From a checkpoint of a small mixture-of-experts model trained on Wikipedia.
Size: 8 layers, width 224, 58.9M parameters.
Experts: 48 experts in each of 8 layers, 160 SwiGLU neurons an expert, 2 picks a token, a softmax router.
Training: a variant of SOAP for the experts, 329M tokens, 5021 steps.
Below are experts of layer 3 (counted from 0) of a mixture-of-experts language model. Rows are named router (the router's row for the expert), gate (a neuron's input weights, with its number), up (a neuron's input weights, with its number) and show model dimensions 96-127. Each number is 500 + 40 x the weight over its row's rms, rounded and kept within 0 to 999. Numbers have three digits each.
Before each expert's rows: a language model's description of what the expert responds to; "comes after" lists some tokens at least twice as common just before its tokens as in all text. This comes from a sample of Wikipedia text that the model never trained on. Tokens count by the router's weight.

# expert 38
Section heading words. Words in Wikipedia section headings and table header cells, such as Personal life, Electoral history, Career, Votes, Family, Name.
comes after: "==", " |", "-", "|", "===", "See"
router:490474498450531483503508438442464526447571476563441503490569527572462515578495535508419582431477
gate0:445488499486481462536490478519450531438494419472515464528470502532490470507464516470478508550598
up0:498467406506535502499497458499396500444518480538463517507513546515440478512515520467506523500528
gate1:572554452509533514511503487456540537547517525597451450545463510516519500519461562522554510514456
up1:537536530549472513534517411472498484530491435490536533435540496492510529476524518588548543507446
gate2:580529552409391498495491500492481509492511512502524514533525503510442502512455512477448512488574
up2:496529492504570491473479549467476506536506520462494538452431481574534443457510482489521495529431
gate3:478535455472443443534499476483430494479543494416499500488465528528529479548522468476528538478531
up3:516450413578527469568546410502601509490483496478470508539530486481493580442496512506529500603455
gate4:498537498447450462510541537486526542473451461546568447555504488469555539456477540488476491511499
up4:500522554440468548394504548522473468548489428514577562456492524504527528465481489504457516453493
gate5:470523537477487508485505573503524553463523482496485573514522435483493488496500571491483493417520
up5:502538509496533509480483535571490505581494501459427432515523555510518490522506487544583532486522
gate6:479489499528496477543463458422483449475493497453464457552501485524486467462532520566479455555478
up6:473404458540500447515462544503478489461482483490546506471492408495540557526493532535514507458597
gate7:475495473460534503528455524505483448512539493545537510461429514491499457535506496554456536499536
up7:528424546513539535485462532567475488479489485472512486539482507500547524484567572507499506489548

# expert 36
Line-initial list dashes. Hyphens that start infobox or list lines after a line break, as in "- Coordinates:", "- Opened:", plus leading | in table rows.
comes after: "\n", " non", " al", " co", " self", " anti"
router:465456525467573530459509434459500480512516466535467482417441575570508523449441545518483547481480
gate0:453466533505458498532470491498505473452551524486518530461454494538450548510464530446495478510441
up0:463444556496409509477470508507527447579467455495512515476509541490570513523498494464431518565499
gate1:457491502530445478489540487561558521527465529529565519455531438513404450415511528427575557510519
up1:456474518471516487498429468524552427479497459442497445552493482479566521448534462407497487451448
gate2:533474541485491478508500449464538476571471502532467474440397486460498512482472525518473517426397
up2:459491497486557522488467530482477505489498549521450464550512490530502493458492497553572522648506
gate3:501522525504449508472550527521463455474507437512528603531541501497506479488482555491552507461488
up3:437483489551387486476500507506495479482555522480568512488472434559455542556520483470487538466569
gate4:460475472474437533540517502556534509457490574550419393419494503539514486461530507495533474433457
up4:474472539456504499572505404509531541484536565511539486496540573470520476400493462527457601463441
gate5:490514435476551528524492455490555509471465441529533494512543577580472468432477554486508455511456
up5:442559487508510552442493464485493470477548472474399506469491530537470518549495420453449499520623
gate6:605521521481559497505586551520501506482400475529481512423448446509489486461532440521437475489487
up6:480483481457563479471427479488549516542477546521492514510521504586478560450513549533455549462527
gate7:447471495469553414411450472519501492465446515567471467488536540557548529487547549484542470464502
up7:439486489470467542462546516545531557528525536515416491559581446486483538531553400509490567492495

# expert 15
Table pipes and relatives. Column separator pipes in tables, relative words like which, where, when, that, and Korean or Greek characters in names.
comes after: " the", " a", " ", " on", " University", " Space"
router:450457534469552509483495463453450475469551460490450449472489550484465544524461502556467522489446
gate0:526476435565496435481463511509508469540537547546504546425637478512445466441508457488448478530552
up0:559528493552538495377555589509519451493556503518558467488526440493501506435550483461503510472453
gate1:522554521480469504540451540466467397478527512520491514540464493481489424471535430507492484521416
up1:505476502509443535503549436472574588526563543487482505547523499520530504504488561558540483481452
gate2:489548453541550521473528555520493521537485464513452396601557557494519457507527479504525514501631
up2:573472483469512529513565535500521472507446506418464493572561542462490533487483501419506528476508
gate3:534453529480520483468484534463481501482452470445473478484476456496525545531532474477461526540466
up3:462579528472566515461511493459549523478463515547493534588470451518502478472562506489565484521521
gate4:477552488502518397445489508463500522502506523552428556518499576538468536512538524517529516497446
up4:518487530556569411487519482524411459523492556551514506516521476482502494504433526540454498530531
gate5:527508520420437582563481542460505490515515505593507484482481460449529528474497449495532468519531
up5:510507575516440483533490536583521528427592483578520537451446474527517546526490429497531479477518
gate6:525490531557525531519516552426541473525431464465499491459509479491454496533546511526522477511464
up6:463507520432444548535487516582564535509444490509511521520580586512521568475509461448525518524450
gate7:464551555473521559427481479528491515576490473456467453467495506482488504420439487479546458527556
up7:520503566524561535489503568448573523468534429571479531514486419490557458506506538471498507415463

# expert 11
Word-final ur fragments. Inner word pieces like ur in Turkish and Icelandic names, plus numbers 8, 16, 4 and nouns such as Charles, State.
comes after: " the", " |", " (", " his", " The", " Born"
router:452486535451537527478502480454466454475563442505446455489487550509475546520482519531483538484446
gate0:557409508437544534629460454440468500455494449532543468481564459508485492502469459549475513492475
up0:504529495549501479456549496530520444453478465521515502430467531449502494494559513505441539487428
gate1:422498490586506460409610522465533475481450512410502464458481508419519455487523514515487468522537
up1:511514534534502490547531547459488512494551517464556508487479542465546436503458524509480412500456
gate2:477572550474468530416510459518517539491512535545471460473505552515579500478498435470521537515496
up2:531457464516466516491423510502494511512540483450544527416501502498542518550428488489550522472444
gate3:425581509500501476532472471471465479557438452477471424488509545500542488541430546514455524541476
up3:490508452542503471477466505424500539445500459533487447403478405561538438450484534568458445578447
gate4:454552505488456543492481477565500512495520500452388490536510407524531575541491436484462587538499
up4:427514530509551509523510475549500481544473462517432499521410550504533448470523535453488522478553
gate5:434496486424503447429477500589520434504467529428441449427553427539484480480506522504459605504563
up5:507522534537461524496514489519506484500473484518432607488530509459500500506396426488535502493565
gate6:485565500496450452534510583528540522464523485480473534559526476532532537533542520592539520578531
up6:414487445479475497591487489447460550545592510582490507449459514487529422359504529479545470453579
gate7:433498540520482524529507492372503585462436454507505469550477534504454480528521449515513517477488
up7:492485483543471509482484545470522515503449481547511531445500382466531551574497474532451606490554

# expert 30
Assorted content nouns. Common nouns after the, such as task, band, trick, tax, record, plus equals signs closing single-= page titles.
comes after: " the", " (", ")", " that", " The", " what"
router:458462523443553512448499469445476455457565442511450459474484546505475526471475534557472541474432
gate0:453478587493555536496530439503446573439459638515494594558472529440521528468509529522496547457505
up0:523511409452483481494471499492482434541497502453492479502539560468516422575577534582551452485464
gate1:475486524513430551528474438480462444515400436545415530400447558543451429498486502500491502471524
up1:555516480527516551482519485540519487511582484509480498530476440457439525487558561456615515505497
gate2:546536485439478486495454558462471486413416546491487508454463460508502557556504555491537486428454
up2:503561514487514455491450481568503540561527524514474460503505426555466478517460481518553510500554
gate3:470470476490493479430574449477520497513533515487531467556529501423543511520521542559472464480429
up3:537462496428524524496484532529500536474523480499558441499497543559501514576536540498497534518480
gate4:493461499434534506540521481514480426568473461565451566495471466490526497459515479470444509528523
up4:521578456567588511538482525502472535498495518556462520514475504479498501491569467423503570484478
gate5:474493482499563442477508482477449477541570505511456526523483463463529443455474518486519487459434
up5:487536515407524461512569558486562452503495478514500506481540478497495465475518419507485501500491
gate6:513503482491479537541567533523456477498511470437505511497545440463471534433497564500480505541558
up6:521485465514522557524497434461520598546568498478511500479533515487420549518572519495530513494572
gate7:483564502370489519503459539422480557470508538526506544523410487541535498516493497498439485524471
up7:494530441424536488444562571454449476496502546449470479514520479469537516522467528508547532449530

# expert 12
Sentence ends, heading marks. Sentence-final periods before a line break or a new sentence, and == heading markers around section titles like Early life, Reception.
comes after: ".", " =", "s", "==", " ==", "==="
router:508466514485484518469504498497467487436527481512454477490503557550475518549399528497474455496516
gate0:461553527522475494535504470541492449474540493437459436428545556482403499460512525505480467573474
up0:541498503528548488497483493497489511520511536571486374452583504551527499525540419477488474430497
gate1:452509425461439454442547506545544543482470461487476563525484519533499512516474470441528517513524
up1:501488461558554495506539464544443499448548461517484552504480415504520575558521470467519436507474
gate2:421484521511451528512457488519515481489556498557484512498474547539559492461529525496478458477554
up2:462505563448502454545451486477514464494519499523476498442520559490467473508527518566494501501535
gate3:607580526438489496561512495464549561536506520537491596502462500488520497556414533608554502500453
up3:434445522628557460493500476474474455510511440435563505481546505486532534468560463524579507521549
gate4:392415549463527506513481539552529523484573528430499482458489538495509605447542456504444491505538
up4:440553445489440504511494548493533509521479478501476531501493517443551517490494541453518474530527
gate5:534572453455548477521477521454486471429488505533444500600473539443477472530467501505539544515459
up5:521451506467546508459516564471466506402443589490487485580507538496516495507495485504490569501481
gate6:553564499540475491504523541500552522538464442505527467484510467457500500426488550477554475520455
up6:532525484487458484514483567556501503515535537476543460463514551557490553526502548521576408557530
gate7:447507541497552512532485480493432535478432527486477467492523537478465506499483498497430520461528
up7:496495520494498463479496479521527527511495475601457523487520502503513481502481459437440502487503

# expert 6
Line breaks. Line-break tokens, especially the blank line after a paragraph-ending period or closing quote, plus section heading markers such as ==, ===.
comes after: "\n", ".", " |", "==", " =", " =="
router:493483510505514533513532447498527452496550504446497456391494502580489625481407509519548614506507
gate0:585509504468479488487487518493510458504473471396562527489545479538480586585486523504423551516472
up0:452514587552436489549463550460490516498475536536465484444448451447544434496486475486560507522561
gate1:495463431522569577411454472506546534499528555515511574452559480555554552459514453534506486446547
up1:499493551460396539529526537567555471494484468536472490497507516493552551537467516465520561479495
gate2:446458464482510477529531536468461463488499491442561543492445555521529539457501464439487494557509
up2:518489515456558459528471491470424463488517513481598489527524541528482517509578446521496444539456
gate3:446464474440496482545490433453537530528499476541486544493499508507485486548494489502466541485443
up3:548523444448507480466478525550487498515498498532479471497539478508526586497454530473524489484495
gate4:477487509593474490510469518527503533469462528509420536545572474516481546509466537468499482518503
up4:548498433490436452537472541435532455520536509461379469450531510548478495559460523496525500420472
gate5:551467426491460505510506483491518469473503493491475491478493464525505493455511519482527526491556
up5:403501549568508502507534490576508581459518485523526497476624530403510541515461519550536482466522
gate6:533467512531484561493516526523499542577464503497483480456440507588558477462546422476530493492519
up6:550460465495476479441555558483460514549441496565507503494507555547455494451574483413591493494449
gate7:587539556507442583415517465518538526526568446458506553495506428490498508490407483458440552475533
up7:480498422464535519605488423572506438471471498507449556462551566518551487491454465469459492520520

# expert 5
Noun after possessive. Content words after his, their, its or a, often money amounts and adjectives, such as $, own, honor, different, paying.
comes after: " their", " a", " his", "s", " its", " with"
router:465473543454532515469503461444464450480565445499472455486460536509457564495468520537488527503435
gate0:556534542505534467470474464556511495450480493548606504460487512492497473479439437480577529555546
up0:493531498454544537442480514520451507501504501497484526596565457543461540464539450462473488543520
gate1:449578510476491509445449528469539453504480517529500523530448494496451471510531468488575520505475
up1:481495455499486489546495497546459495496505569429577478514467448494523562457477559454536504557478
gate2:490525580486514485417566495456412523542566532535454544458490535502454431497508489576501562520517
up2:500500579441520442501543542503549488514542512484479423519480556480489494549425543457513487482512
gate3:505512494456542429505463482474509513470509493429510478484545548538482527506559484539479531539443
up3:468522486467511453604547521454555544469490611415488560524558499436505521523535467445445464483520
gate4:553544479494536467473516451424477493583462450534470522537483473460490513521464462481610515504484
up4:498472535470545543509445592434536461521497420449505484486551517501513510494558450627446489547511
gate5:484503491465441496529541564515501552481587470550534464514519473491530515507567570383526493526509
up5:523513461475501516569538491533568490499510491563499566485474509494480399458505508444498509565495
gate6:559509529505489453491479528472443559499526416505572497439636485477467459499440465458488512470414
up6:514569518491486437568514439493563514475501505484473446478456476546461577495421551508497456507507
gate7:458451465507513490484485468527536479624511503483421516461488492437486520549426547432456486548439
up7:562430446453446509479546502507506534537449461473413497500508515463561523522442503471478473542428

# expert 43
Articles and word pieces. Mainly the word the or The after commas or prepositions, plus and, but, that, and inner pieces of foreign names.
comes after: ",", " a", " of", " in", " on", " for"
router:471471533468550521489523457452471466471571451499438458475495550510480565505454505524482531483424
gate0:469591565453517437537477501539531478587550489526416442505494509512451471511574516538515491560533
up0:448495450636431503529435427439637476468518547525502497473418435477530508511506568541482458444543
gate1:448485518457586462530510472497436434506519526494453490571540467509496549476476559575451502480507
up1:501520462499499527455524520507479458500519540436488445518547493472489531493577525506517516455494
gate2:491454494498489463510517547448493487601535530480526467561552435490542512477624570405463503443562
up2:532547489451445545526469455548527506534491466491525477501518513472420499493498465504469472516501
gate3:454470481459556535516479445422530539545495440603478538516529523535440454498452500478472466474528
up3:494524436544498488528532607517534457542529549441500470535460475505518500492538549500475562526502
gate4:549466530495539487473493433417541485451472450565465585512512461487463488544579536514499499561567
up4:553530521538553453501517446519483466427476518454587539540459506448486504536510533453498550452539
gate5:494434518530472460489524505459536468448476442530525517444511486567471534496483475514501474510466
up5:504463531510495525513518510510464540571643581437451481465554475572436461521457505463522492548525
gate6:519508537497489464441563416524367489539500510534473448459502503461496456471524498455437472474594
up6:509532528537455490461519497462511471559547563535552565497523425499452486469420497535469482444554
gate7:529553516430571429515510552486466573519498544528485506578495542488520507561415537482551485541496
up7:544511478481520458510529546534461466540450434460460502555531472498557507571496489503484499557537

# expert 17
Table cells and separators. Pipe separators, line breaks and numbers in tables, plus foreign-name fragments, such as Torhaug, Pachaug, RUS.
comes after: " |", " ", "a", ";", " A", " 1"
router:453483532478534512480499457451471454468570436478474458479494558513468542501474502526463521497441
gate0:512571516417491469495524490561543465488528442502477486535441531537462530518552540500540524541542
up0:458498509435523425479469471522564507474524481547557472414478427549469463525510547566518487514483
gate1:472522509471566516530428484505575564470498480460481483511453471468472492523407550471495538518450
up1:541447491479561525519482473532498454547510535544523500525499484507460457534444518592554401540542
gate2:450409492561533448541360471476453491460460410499508554546547512502487540556518442499464492467493
up2:526464466455527526454544485513495502493549571473493508569515518483475422571513503434532565525489
gate3:409475460485548545544534474482501509476516498497496476432501501534577550469493490462500512473482
up3:416510472509561506451512482508471574513566494505533431476531514511519455509488470577550463561521
gate4:500555444390479528528445532479540459481530473518522470506466492556430545482573519501427461498528
up4:558527463491502476483505532467524522534475559445553566442587558501425472530556477515446452539520
gate5:486500583447487450530527513484509479513537512529522473457537521494526483479469497454470440518502
up5:503505513537539538482590473492496423553509432567472466463468443556495584547504524486525462541560
gate6:557434478557523512506575451492475423503528542518524486516522475531520563548444517462484557433472
up6:438466513430529431533520466593562521539463513454519486481482474497507506540462471565514479450484
gate7:533509547406550520502488471498533528471484544451543452507563505530459496488535536564499532510493
up7:481480504504532467474466479433459489466520482465509534550484544464505434444564492518550570414592

# expert 23
Years and dates. Four-digit years after In, in or table pipes in biographies and career tables, such as 2006, 2014, 1950.
comes after: "|", " in", "-", "In", " In", " ("
router:485507489519511442501514444517517492460554506548438473513464529588478527508444511518485563448506
gate0:525436517561458487502547532539504524395479484495533446480552428483503503494449562492522484458454
up0:462502495467437414524501435548515531448500485495496469511552486536475493536407553501566493501459
gate1:441539508538445519563465469495556550519529539579489511541506557450459557497576508453538526477532
up1:481542501505468519517543496514523522394547468516540416555463478530526508537529479443492522434557
gate2:498545528475531546429516548483473517454500497476540427484510484488463424496464516556524506489503
up2:531496512475491502551479490475476532530521464498553428541525594545452508469466485508473536431468
gate3:484445488523460424550494488503566520518494489561518464468434481525508519559554476501467458451549
up3:528455536460589592458425502488549527530571575508561480508524475482517492507521544546509487487463
gate4:521468487576522543464469470532514519476549473468439459576505517533449470598577530503451472439520
up4:475508493528439503521494498540516510510428462466470516568499527559473489541487493441423549474557
gate5:513364441460559433471410494502493517501499506512519514458506449522474454460481493476444564560508
up5:577547481455532460623508526478547515508542493437468475525480521496502531509465564597473402490534
gate6:542501512486477411457497515482474490540462512513449542557414465565473479470483513495497585477466
up6:470465508533471532438482457521541459528517469514512480543430520462513494535514520531496403537504
gate7:472465445475463371520504583453535485483464520491504440491504441539477473532491541498498500487497
up7:507562506533456523437560516499455513529468488492461510486512533522504487438442540484520572466569

# expert 45
Table cells and names. Pipe separators and blank cells in tables, plus place or ship name pieces, such as Island, Bay, Queen, Shipping.
comes after: " ", " |", " 0", " 4", ";", " 2"
router:453483540466541509478516480443478470496566443488458458482477545521475540500464510537494525490421
gate0:476514516502540527477541494498488486477518542502447491496482498484491514490546519479470518456484
up0:536453512487507527536487621543525449469479441507474496505464456489499473454512442469475541460475
gate1:504520458521506521535530540420522498574523513522456536543522464491537485459553470500466478522440
up1:533569477522469499457583506564518464552517546526505466448491492442490519481526563537519502514455
gate2:496474420497544466490460553441460550565532488433582475544496554498430537516509455483450440526436
up2:524411497474479490405483509565594489497494489506584463589528536526491494474547460543511481504484
gate3:439425510465519542441546508524524432526570500558519497507492539450519514570432497492497443519514
up3:509551490450482547435531565549536527538569497503519506451514528480406417523464507532518492456475
gate4:539559543526462545485484471487501514525451446508448551511500508487476561530463521486509435425420
up4:445528499506441489514488503457565474505547550539488450551501445500503465434543601456530468520496
gate5:505503509567500542454422456494524508443488535478493487462491544431494503531551526453589549517513
up5:467508482499452590438447510518539562535509503482479496446561464583509473501481506527553482487463
gate6:546471478459486568474476469519501428526524477469522478590521419543451523498511446531508445451458
up6:532512492476597455516512515508489524515438513514530547470464559481475452544524470518478475451538
gate7:464451500502544498482571503454509552455433448436456514455439490509507506497504482485525485509485
up7:517493508499504435478466561518471481542501506472471505394523483472549509561523488537529513579516

# expert 9
Taxonomy names. Taxonomic ranks and genus or family name pieces in species lists, such as family, Genus, phylum, plus prefixes pre, Neo, Meta.
comes after: ":", "-", " the", "'", " Order", " Family"
router:455455548441522512477529468469512462462545455489438449469466539478481541494476516574509506472430
gate0:478434523492540509517488505509494458443488480457473567454483475474504476503491488619534574510479
up0:484409552508491553537524547604561529550570497478504543441517556522496473450508526483551547530484
gate1:510469543457560585467487534571558531483573535527457456459516500526494497482524517462444492587493
up1:529432435529480514536481439485446474460463475538445471507554486562475549566466498510511607441534
gate2:495452470502492528501527486413586547563503488522463504514557463488525453520513559473530571520533
up2:532402502565489533495468515461498520457518450492460467465472444489514417523499530509421505523528
gate3:396437516503475434503460529527472510486501470501501456538457575454521473469489493489526508534445
up3:508473442446470547474534544484488470447475462584531479497522542505544463509516463523501464529500
gate4:489502550466465512497515497538488514482506430569424522515503513503436458541488538448519503503523
up4:507523496549509529468503493504531569485556514461435496500491479521465579539508472512437595454498
gate5:545523549487471484491462455473562516499444503457460494450431476471510448565560388489482569539471
up5:493503524478437555453497533482507459537492505526434454453476479486475466487622476472504504492508
gate6:461524543522503393437523469479482508493522533469520552502513535531499481530483509465518445502466
up6:568536548535539622559511584571428443545542485521484514498506487513513529416473468455467525564526
gate7:508508524456485515558452466502510501487470520466483536540486492545441455511489498546494483463492
up7:443562510504485448506357571494564625494487518490489556467498480515500534515481463497512558377505

# expert 10
Verb completions. Past participles, -ing forms and particles after was, to, is or were, such as turned out, appointed, known, followed, survived.
comes after: " was", " to", " is", " were", " be", " been"
router:452502516460484393498515467478453492460529501555493487525491547508466585496495515569532625437480
gate0:475512494487497465473525468591401470431481490535530494538511494479558475456533541513535548568486
up0:509451469547498411468481494463429503530499451505526555545518504474524485465551495488604487529489
gate1:524503506525521462543451453436529488513469586521532468550530541468518524476534487483488536584496
up1:541477461505523491522533532476471525500498465481516594576528523454512531501484493584560520489485
gate2:523515488485500520501462440512446431475541462503514506489478517501481461465463485553475514456507
up2:508515519467456507512411491509529532472473425577489501533453527557497536469472456494483429445452
gate3:491514513524484522484414482436533521481494505548536486503543479420481462451520522469564484504408
up3:500450473469580498495480465500536483459470459352471462494439500527541517504470561537501478502536
gate4:545464513457514494492499544433445531523518522544505489487595535457507445550432476462446462489462
up4:547453530484505446533526561567465537542467541497472549506537513480507514486458545543457540557519
gate5:521566538526477551520466415510487452473554560551525575478508445451517500519498502534508454467521
up5:506551503489415480534566537534501523527512407522468485468530520541524470496494500419549509486441
gate6:426494497482462549457503542519478504493535546574479472507496464535545500519480525503480581486500
up6:548508431485544546452486459551471472456455483460521507499497461511579512529456491441443476501470
gate7:495511495523503504520501500427529527465476574536553564532469538487491559498463519536528455476567
up7:521486530494414407476527493482469497480574506455484486530513461570563478462465534526520442506485

# expert 34
Table and name pieces. Place names and country codes in sports tables such as GBR, FRA, Sydney, plus name pieces like -ou- in African place names.
comes after: " |", " in", " 1", " a", " 0", " H"
router:454479544459545520466514468447471463467572461467459467465481545511481571500458512532477548488449
gate0:527488461398542433470596467503409438495500453498509500473579476595479449502463491521522539535518
up0:518500511540540537446502475516460497483548520448508592526537507480497477481521560516491476492515
gate1:553508483465482401453512506500449538518564512529514524592510496481512473585414449453526479535576
up1:487527515389515461501529512443536533394531517517572544504524501541482549520479460496502462534472
gate2:469582445511485522525448455430535504452546460484514521479450500483474510549478511495526500455497
up2:573557459514532498521501500449492424496557556483500577524448521494528533507494463489489494421510
gate3:475500530458472448473494483479552458429568612534484541503504505493542553536511462478507494556572
up3:526533458485525545490454483527550518537439466521534453524476534526499476504525539491487609475457
gate4:499467483437488473405480528521460426510575505493489544459480505539492502539486549583515489560559
up4:565459499532515472479540545518495512518490525459495508508500480497519457448451550473539496475556
gate5:503547466501469565508486499525559423429483484442518463483585505503496452500527489483501424481497
up5:451493448539437470498482557476514531470506501540497447528450427473506503569433521486469475378502
gate6:480561515478497508455482493481502502480511541475476522514518552470442558491491450508491535518526
up6:507440405523477496521513491476556509446460499469544475566484549543470433544466497489436501432491
gate7:484548443486500528528472490475509446482492577511490456493543521561506520546532473535520551461535
up7:552567514493541469514523469587420489478568559496549475525527503498521511507477509499461435547547

# expert 22
Mid-phrase word pieces. Adjectives, nouns and word-piece continuations after the or a, often in tables and lists, such as rivers, definite, (Swarnal)atha, (mill)ennia.
comes after: " the", ",", " a", " 3", " 4", " for"
router:471488539444517504478480448442460462458562434516462467473491566474451560500468505541466528497421
gate0:561546489505517524504439486531525469550486523481448441453522454567475545537483490473559498567477
up0:520518429462446524433498458522460483457516543459482441479471495535500454571506506506522503572471
gate1:485523518507525544505473522473520557405551470474530564420516526529436477523521467474415432479509
up1:437482543509637446509551470482534462559540441529490389496505572448425456579492532494477521472578
gate2:433551542428510569564526439522511521498490509415493477487478459560570572487447511525410570505476
up2:452452553534505465407490456416540499504481535537508517445442509465403502461531483439589507526455
gate3:472458548462520512491524561484557561449503454516426509558514492482501507510524514530529449529479
up3:482497542493548469585508509488500512439469508587567467476462566498461554517517464490441527479528
gate4:503513462399528478448555544430508519475427450494521516479536506473429563502494515476474488505415
up4:561519620447507464497494472572471563525492470521510454403506494561485534454461507519433524414496
gate5:500500528503438513463516396481496435519503536510563541562469455483513461504445546518544570552524
up5:527438499457503439504524565501513468485501439522560541493482525501506513533489487535486488535490
gate6:517484516491426495516496552553585452528465497471573522526553445535454477534459475470477513490465
up6:570512429501516485476510521516563481486505508478470459444491528510507585560569518454475460547481
gate7:474496508482536487509533556502497461490428506553542499531538497580568523523463487471525495515561
up7:500455452523437614528530521490520455484505435519493540591476535506495601523486520511494479476509

# expert 37
Auxiliaries and subject pronouns. Forms of be and have and subject pronouns after that, which or it, such as was, is, he, has been.
comes after: " It", " that", " which", ".", " it", " he"
router:520501524444483451426486489466475528489478459550490483484523532559452508499407511515530533459489
gate0:469495483435541430555483506491599515401532536519507497454443558599435423512520485614455484461484
up0:535565470505536498518449522501559615453446491486560478502528482522576463542519458460485521458445
gate1:522484512538510511482513488448530480517481535420486567537464524546484522446512541526417488448479
up1:570525437469441503511524531500461460508461506535490567477550436482487480455553550458529520544564
gate2:464499507464469452573583504492516465438457471549403545486479516455521464512518524519609441482491
up2:577419504477515522477468505502502478505509446524512462406493494486451474550453450506433498565534
gate3:505485518500478491461562515486550519416530515445530470514532527485492519477508566577488520549467
up3:513489458527543532573497504408526578490451540467542583485467530525463483471478451517488532518494
gate4:526540539542436515547540529565469525502480453556488521442538506478449481465498438514520551517425
up4:556498463518519473430462425529511546437501481553537506463581470462524482496543484491492497531513
gate5:432613490544544523532533452513511495565490464581456455574482453479518496540570520516554518488496
up5:502543453485520435475507483529466504486482514518465537413456477459545495472448450469509564490496
gate6:533509533473489566505469542474489551494567530547519471506451458437525524489432458496427432451502
up6:497498544538508512483506456447475479522522583542572496539499506509501477481525491541475480522510
gate7:482521496518562460468415485467569484532529536529523460510443542454489514527452428510458578463522
up7:482579488517532484519514529513532461494503480552480499574493450414536541516430444413448466566533

# expert 33
Name endings and suffixes. Endings of names and words such as -lin, -ji and -tion, plus nouns like capital, total, cell, qualification, Championship.
comes after: "s", " and", "-", " League", " Nations", "E"
router:472488549486538530487501457439473474470550449496450459473482562502456548476441520518477527467403
gate0:472475487512449488567499500526516533520490492499552503495481468447485528481486472517504558445427
up0:567469490489555507483408550497486541470514475444507496482459533543534535455548523516583497558458
gate1:518510489532518549456552518430481415584528487486546507467517514511410456539484493441467478438497
up1:503395474511564418527451449495524504445480476475455530513518406428492592484565516499508507511533
gate2:473522528550517499572556515478452491537511457480507509477451491496567474484561508477495457561551
up2:514431473592457541486454488493460569476510553509447477490552549543586514572520450547575513508502
gate3:606556478550521534541484517516547501563529513549492396463522500543511501538507541518476524465551
up3:484559419552479516497484588547551458511558532557472441511493587475484490508470526493437482469454
gate4:503474452509564524498463515503521562446479544478498545618466480490464459552555531444539510499532
up4:514508469485473473453513420557480517506505500508464520447495529550445528510447436458474526515433
gate5:524551550504522537507505445518477474519458502489399445506521518563481501427496512460511573448520
up5:556499530496522582494422599500590485524526538522462531514551545576452504499526527490472517543508
gate6:463516435576455480552438524450454477504494471523520492461467544556477410440523517426557586476464
up6:464466536504509554506500478615500581550560541510504454471520554572466516466497491531563562524473
gate7:577421506525478547525466433476539559451484462513523496534489443468511539461493580487458501387485
up7:524473556502511541561505532524522500424551484580478494479526544472519444496508444529497455526506